Below are experts of layer 5 (counted from 0) of a mixture-of-experts language model. Rows are named router (the router's row for the expert), gate (a neuron's input weights, with its number), up (a neuron's input weights, with its number), down (a neuron's output weights, with its number) and show model dimensions 0-191. Each number is 50 + 15 x the weight over its row's rms, rounded and kept within 0 to 99.
Before each expert's rows: "gets" lists some tokens that make up at least twice as much of what it gets as of all text. This comes from a sample of Wikipedia text that the model never trained on. Tokens count by the router's weight.

# expert 38
gets: "1", "2", " ", " p", "3", " first"
router:71 60 52 31 57 80 70 19 28 44 43 70 44 29 45 56 43 75 34 45 32 70 33 64 59 35 57 58 58 33 28 76 52 41 52 36 68 30 79 60 76 44 58 64 40 65 93 49 63 45 28 50 59 62 54 78 61 60 28 50 31 57 35 61 23 45 27 51 76 52 56 57 36 64 77 51 29 56 16 33 42 39 48 53 60 68 64 63 41 46 44 67 48 62 53 44 54 65 60 44 48 41 34 34 46 73 45 35 50 48 53 38 51 55 47 55 39 31 36 31 55 53 54 55 49 76 69 52 54 67 30 33 52 54 40 78 57 80 53 57 49 64 79 61 76 44 55 43 58 32 57 52 53 44 34 21 31 36 45 34 48 43 50 45 39 39 34 48 63 56 44 52 60 26 19 22 68 64 69 64 23 29 55 45 51 36 53 10 63 58 30 49
gate0:52 67 67 44 54 57 73 29 38 60 68 45 62 54 73 47 59 64 36 46 18 53 42 68 60 46 67 34 38 59 30 65 64 55 34 55 56 51 59 60 20 39 64 53 65 37 68 62 42 50 65 48 46 71 47 77 59 26 18 51 59 25 44 65 54 35 36 62 63 45 60 54 52 47 62 57 71 54 59 64 47 40 65 69 38 73 76 46 58 46 49 60 51 63 54 31 77 70 47 22 58 65 38 58 54 52 46 64 55 41 48 41 51 77 44 62 59 49 53 37 63 91 67 66 54 72 60 82 22 83 37 53 54 62 39 73 73 89 35 45 65 60 51 49 47 28 69 39 28 50 52 77 61 60 59 50 31 28 76 51 61 43 53 59 48 32 41 45 66 58 49 40 44 24 73 49 68 58 65 30 04 49 36 49 72 41 47 47 57 80 37 70
up0:75 50 41 51 73 72 63 57 49 48 40 55 48 63 63 81 66 71 44 35 49 30 63 53 66 77 76 47 49 30 65 43 64 58 52 69 38 52 36 52 60 58 51 75 54 29 43 36 50 36 54 66 84 55 44 68 32 39 54 43 75 26 54 54 60 27 61 52 60 48 31 33 69 66 37 40 52 41 83 82 34 43 54 53 58 44 75 44 37 56 36 30 46 80 51 07 72 53 29 57 53 45 36 55 74 43 41 66 42 66 69 40 48 49 53 45 70 89 65 60 52 40 39 45 59 55 53 45 43 08 32 50 47 43 69 49 39 63 65 41 48 64 75 50 61 27 70 35 60 65 75 59 55 13 51 44 77 50 32 73 30 63 60 62 57 63 42 47 51 64 73 46 45 53 88 44 52 34 37 60 31 47 46 51 33 70 51 40 60 68 53 55
down0:68 35 50 46 56 40 46 50 34 56 55 54 33 58 39 42 52 40 47 71 29 40 50 39 85 46 62 35 45 31 37 23 42 59 54 74 77 47 51 75 37 32 59 29 79 38 49 43 36 45 60 52 20 66 44 38 70 69 40 38 62 52 99 63 38 47 74 56 59 41 41 62 45 47 21 24 60 55 51 62 63 22 64 51 56 54 53 15 50 34 55 37 48 61 59 60 82 66 53 57 59 67 46 49 74 45 30 44 35 76 40 52 66 79 30 36 52 62 60 61 47 45 46 56 79 41 56 44 81 48 50 63 71 63 67 42 73 50 39 49 34 56 52 48 59 61 70 32 47 44 56 34 46 50 46 55 62 32 30 40 39 38 52 29 44 54 58 59 52 21 48 56 47 43 61 71 60 65 44 74 65 26 47 66 58 60 58 47 85 36 48 07
gate1:89 35 58 38 49 53 56 51 24 47 38 46 32 62 45 73 70 49 40 41 49 18 40 35 56 55 41 50 37 62 38 53 39 59 58 53 64 40 60 50 52 52 56 51 45 56 69 46 39 52 41 57 51 36 39 49 38 23 49 50 75 38 58 45 45 17 38 64 19 72 37 55 54 39 74 52 59 61 45 41 24 30 53 15 55 72 40 39 32 72 64 39 45 53 71 46 48 61 45 64 34 83 52 64 61 31 24 55 41 60 52 40 42 82 28 45 46 58 51 28 66 53 34 53 56 50 72 52 35 76 21 73 66 29 71 58 60 78 46 58 41 75 65 43 58 53 38 53 39 79 89 67 65 34 55 27 33 67 52 44 54 66 50 61 42 71 48 32 34 64 72 37 32 56 37 17 43 69 34 82 28 53 59 63 56 53 27 24 55 59 55 44
up1:37 74 73 25 48 46 49 51 57 73 44 50 68 64 51 66 24 50 49 37 60 62 80 38 13 46 63 72 40 25 51 58 32 15 45 47 44 30 42 64 46 67 75 59 62 48 54 42 58 45 51 58 48 82 33 43 39 65 57 71 53 59 35 81 49 35 62 31 43 36 39 34 39 49 46 33 68 33 55 53 67 44 36 59 30 42 56 44 44 30 93 62 43 57 23 35 54 19 32 35 78 28 43 67 65 48 52 57 50 34 63 39 33 44 32 89 53 47 54 58 46 56 38 36 66 40 29 67 39 43 79 44 40 63 42 33 21 42 30 44 51 62 35 52 60 65 53 53 75 39 37 44 44 56 79 65 76 51 37 70 30 63 66 27 76 43 43 65 56 33 50 62 73 32 63 56 47 28 60 49 67 42 60 56 52 49 25 55 47 48 69 49
down1:43 75 44 41 40 50 29 49 46 40 41 42 72 51 55 49 33 77 18 46 37 65 51 74 61 31 72 35 30 72 48 56 42 50 50 58 38 60 33 79 59 36 40 67 58 42 34 90 53 48 53 51 53 55 50 73 61 42 54 69 74 39 38 44 59 62 45 39 44 42 73 26 55 46 25 53 14 74 45 64 39 36 87 66 21 68 82 43 45 44 59 66 59 60 72 42 58 69 57 58 50 49 58 00 59 20 26 33 36 43 43 63 51 32 54 76 53 32 65 50 55 43 48 54 51 50 40 54 46 63 49 49 57 62 49 55 49 51 43 68 45 38 44 52 69 37 28 41 20 43 31 49 58 42 42 20 42 22 44 37 56 46 26 40 31 49 62 70 51 65 43 27 66 49 66 58 53 79 48 72 34 54 51 56 48 50 70 23 59 76 39 51
gate2:63 45 68 55 41 72 46 26 53 33 71 78 62 36 52 47 57 50 34 52 61 58 47 41 43 38 60 41 26 43 47 78 49 46 64 25 63 19 78 41 51 48 60 68 25 43 37 59 60 79 49 51 62 56 65 65 55 20 26 62 77 75 41 42 34 42 51 57 33 47 41 66 42 52 74 42 52 46 49 50 39 40 30 74 50 56 66 60 43 59 47 43 13 99 44 37 41 30 61 41 69 53 45 49 82 38 65 64 51 63 54 30 24 51 39 50 44 49 57 57 28 40 70 39 51 55 58 61 42 38 54 57 54 58 64 80 61 58 55 51 61 37 66 79 94 36 63 68 66 70 63 67 69 57 63 32 59 41 75 41 58 41 56 37 54 50 50 47 49 28 69 64 39 70 58 28 54 23 51 67 35 37 45 20 31 52 40 26 58 54 50 45
up2:52 43 57 42 46 28 70 26 33 42 62 46 14 80 51 54 06 74 50 54 56 47 48 32 56 48 31 43 37 77 46 71 28 41 43 38 70 58 53 54 77 43 58 34 33 28 47 68 22 57 69 39 33 49 54 38 21 42 53 58 63 22 34 40 40 37 37 73 55 30 67 55 46 43 42 54 50 40 51 54 58 71 28 71 77 44 48 70 19 65 48 43 63 57 52 55 40 41 53 48 31 47 59 63 60 43 47 74 52 55 25 00 59 67 54 40 87 40 41 55 38 49 45 31 41 76 40 52 50 44 67 51 55 40 59 28 51 46 23 58 48 40 53 28 59 44 62 44 53 64 36 54 43 70 76 24 61 45 62 52 46 36 44 59 48 45 56 39 67 28 69 44 59 68 71 34 53 46 64 39 81 39 55 58 23 35 58 16 40 40 62 49
down2:69 46 65 36 52 92 58 50 43 60 64 48 43 56 64 58 65 37 42 24 52 73 57 76 64 33 75 60 50 57 16 53 40 53 76 35 51 63 42 50 70 23 93 48 72 54 27 56 64 58 45 50 43 24 61 52 62 58 54 30 36 37 55 58 58 50 52 57 50 53 45 16 28 50 49 74 36 60 55 60 34 32 28 49 49 71 48 40 51 34 52 44 33 42 62 39 38 14 47 57 84 55 74 43 45 71 63 57 63 70 60 60 50 23 47 49 62 24 62 28 38 31 44 44 50 57 61 51 56 57 52 65 28 94 64 52 56 51 39 48 67 57 37 38 49 28 56 53 29 59 58 60 27 56 43 58 44 59 53 55 71 53 40 10 36 34 24 59 55 34 66 82 40 56 78 30 28 41 31 36 38 49 48 48 53 64 26 47 39 56 52 31
gate3:44 61 60 78 67 56 65 31 62 58 57 80 37 34 48 53 57 55 35 42 48 70 59 38 85 41 18 54 60 44 25 65 51 37 36 18 47 30 48 24 67 46 37 64 56 67 75 47 60 57 49 48 45 48 87 43 60 41 68 59 53 53 63 23 33 56 32 64 43 72 65 70 29 48 67 69 51 58 51 59 24 32 47 27 53 75 42 32 45 45 48 56 45 49 25 51 67 33 61 59 54 43 65 72 51 50 32 49 37 50 78 41 48 79 35 51 33 60 60 21 41 38 62 74 69 49 64 51 80 70 13 54 38 65 32 30 30 62 46 49 53 53 51 35 39 26 44 46 40 49 75 48 62 42 38 43 54 41 48 60 56 55 47 58 61 52 29 59 36 42 52 39 50 37 20 31 33 73 58 69 66 31 37 68 94 61 60 67 62 31 47 37
up3:29 50 59 65 61 66 54 64 61 40 38 30 52 52 49 77 70 44 52 38 79 29 14 42 52 23 38 57 53 69 34 33 21 71 51 68 30 54 35 57 50 52 49 72 45 39 51 57 47 45 65 57 67 43 34 43 75 64 69 29 42 53 58 43 45 42 52 45 35 68 47 34 39 64 31 59 45 50 35 61 29 46 42 18 44 42 46 33 40 43 38 40 35 40 50 36 62 47 58 70 78 88 38 51 49 25 56 47 88 56 35 63 61 43 37 43 49 22 65 34 48 87 31 44 49 50 66 35 70 35 51 52 30 22 64 34 22 33 42 48 44 50 18 58 45 29 49 45 33 55 50 12 38 53 53 60 43 52 63 45 67 38 44 20 35 45 53 56 27 25 29 42 44 79 44 49 52 72 56 25 38 51 36 61 70 55 54 14 51 58 59 37
down3:60 49 60 28 45 62 57 71 34 52 37 44 55 33 60 51 40 29 56 53 37 46 54 09 77 65 38 46 60 43 57 32 37 46 23 80 40 57 28 43 41 81 39 47 57 72 48 49 42 46 59 52 78 46 46 53 59 65 51 41 76 56 86 50 34 59 71 60 52 55 69 60 44 51 48 51 44 30 18 44 42 68 60 70 98 54 45 47 60 52 68 79 37 79 49 57 56 44 54 45 57 72 84 69 62 63 65 73 10 60 47 61 46 57 72 72 64 51 56 47 72 40 57 47 41 39 41 49 57 73 54 41 35 62 40 59 16 59 46 63 34 60 78 45 70 37 76 51 58 46 43 49 41 53 35 50 38 40 60 46 61 56 74 48 40 71 48 59 45 75 59 72 37 40 56 61 19 53 58 58 44 46 58 61 47 85 43 40 75 27 58 78
gate4:34 59 40 30 42 48 54 42 58 54 50 57 71 43 54 24 44 19 46 66 72 66 45 50 57 39 24 55 10 40 74 70 34 65 81 47 27 40 73 50 56 36 74 68 37 48 77 68 61 51 58 23 72 43 63 19 48 30 67 37 49 60 37 41 42 60 26 54 41 47 44 60 58 48 57 41 52 50 35 26 40 44 51 05 19 40 60 44 52 54 37 36 45 46 45 54 31 41 85 65 69 42 40 49 45 60 66 24 68 36 46 47 59 73 45 31 31 47 31 52 76 58 29 61 65 78 65 61 65 73 64 52 53 53 40 63 28 57 43 58 58 39 89 71 45 37 52 52 72 47 63 51 53 64 64 22 39 54 50 40 58 41 32 41 65 57 59 67 73 59 54 41 58 62 29 42 42 52 65 40 18 50 21 60 68 45 73 38 60 48 51 46
up4:46 38 45 51 40 31 46 59 65 42 87 47 48 66 63 77 78 33 62 55 41 44 54 63 57 58 42 33 56 56 45 21 50 76 54 50 51 53 55 34 53 64 28 66 50 71 57 40 47 42 40 64 35 79 51 28 78 64 62 46 27 78 43 40 32 60 53 61 43 55 59 70 57 56 51 40 36 40 54 34 46 57 63 57 32 82 17 61 45 63 34 40 38 51 60 64 65 67 52 58 47 52 28 35 46 33 62 44 40 46 05 32 61 61 61 58 72 36 29 75 98 72 47 70 54 64 70 40 51 51 87 56 42 46 63 57 49 47 61 44 51 33 71 65 62 75 63 76 59 41 49 71 37 57 59 56 35 53 64 53 56 48 33 59 81 28 54 70 50 13 47 65 47 59 73 44 22 63 65 68 47 62 58 40 60 70 27 61 48 55 63 43
down4:66 52 40 83 45 53 50 54 43 51 57 45 42 59 89 47 59 44 44 46 38 59 24 61 32 44 44 63 66 44 38 70 61 56 42 50 69 55 58 20 54 45 46 86 55 62 46 39 60 40 62 70 56 59 42 58 42 30 64 57 54 62 46 47 53 76 25 73 41 51 39 32 51 57 67 36 22 64 45 58 42 30 35 69 61 52 48 54 42 24 51 19 46 30 36 21 51 52 68 52 48 64 99 55 46 60 61 63 56 56 42 34 40 47 62 22 47 50 36 37 49 43 56 33 41 46 53 42 34 58 36 59 47 52 36 30 61 56 63 49 44 72 38 53 47 60 27 76 66 47 51 60 38 69 46 41 49 55 61 16 34 47 14 33 49 41 52 48 50 33 71 99 14 42 51 55 37 51 35 81 27 33 57 48 45 59 35 73 62 77 56 35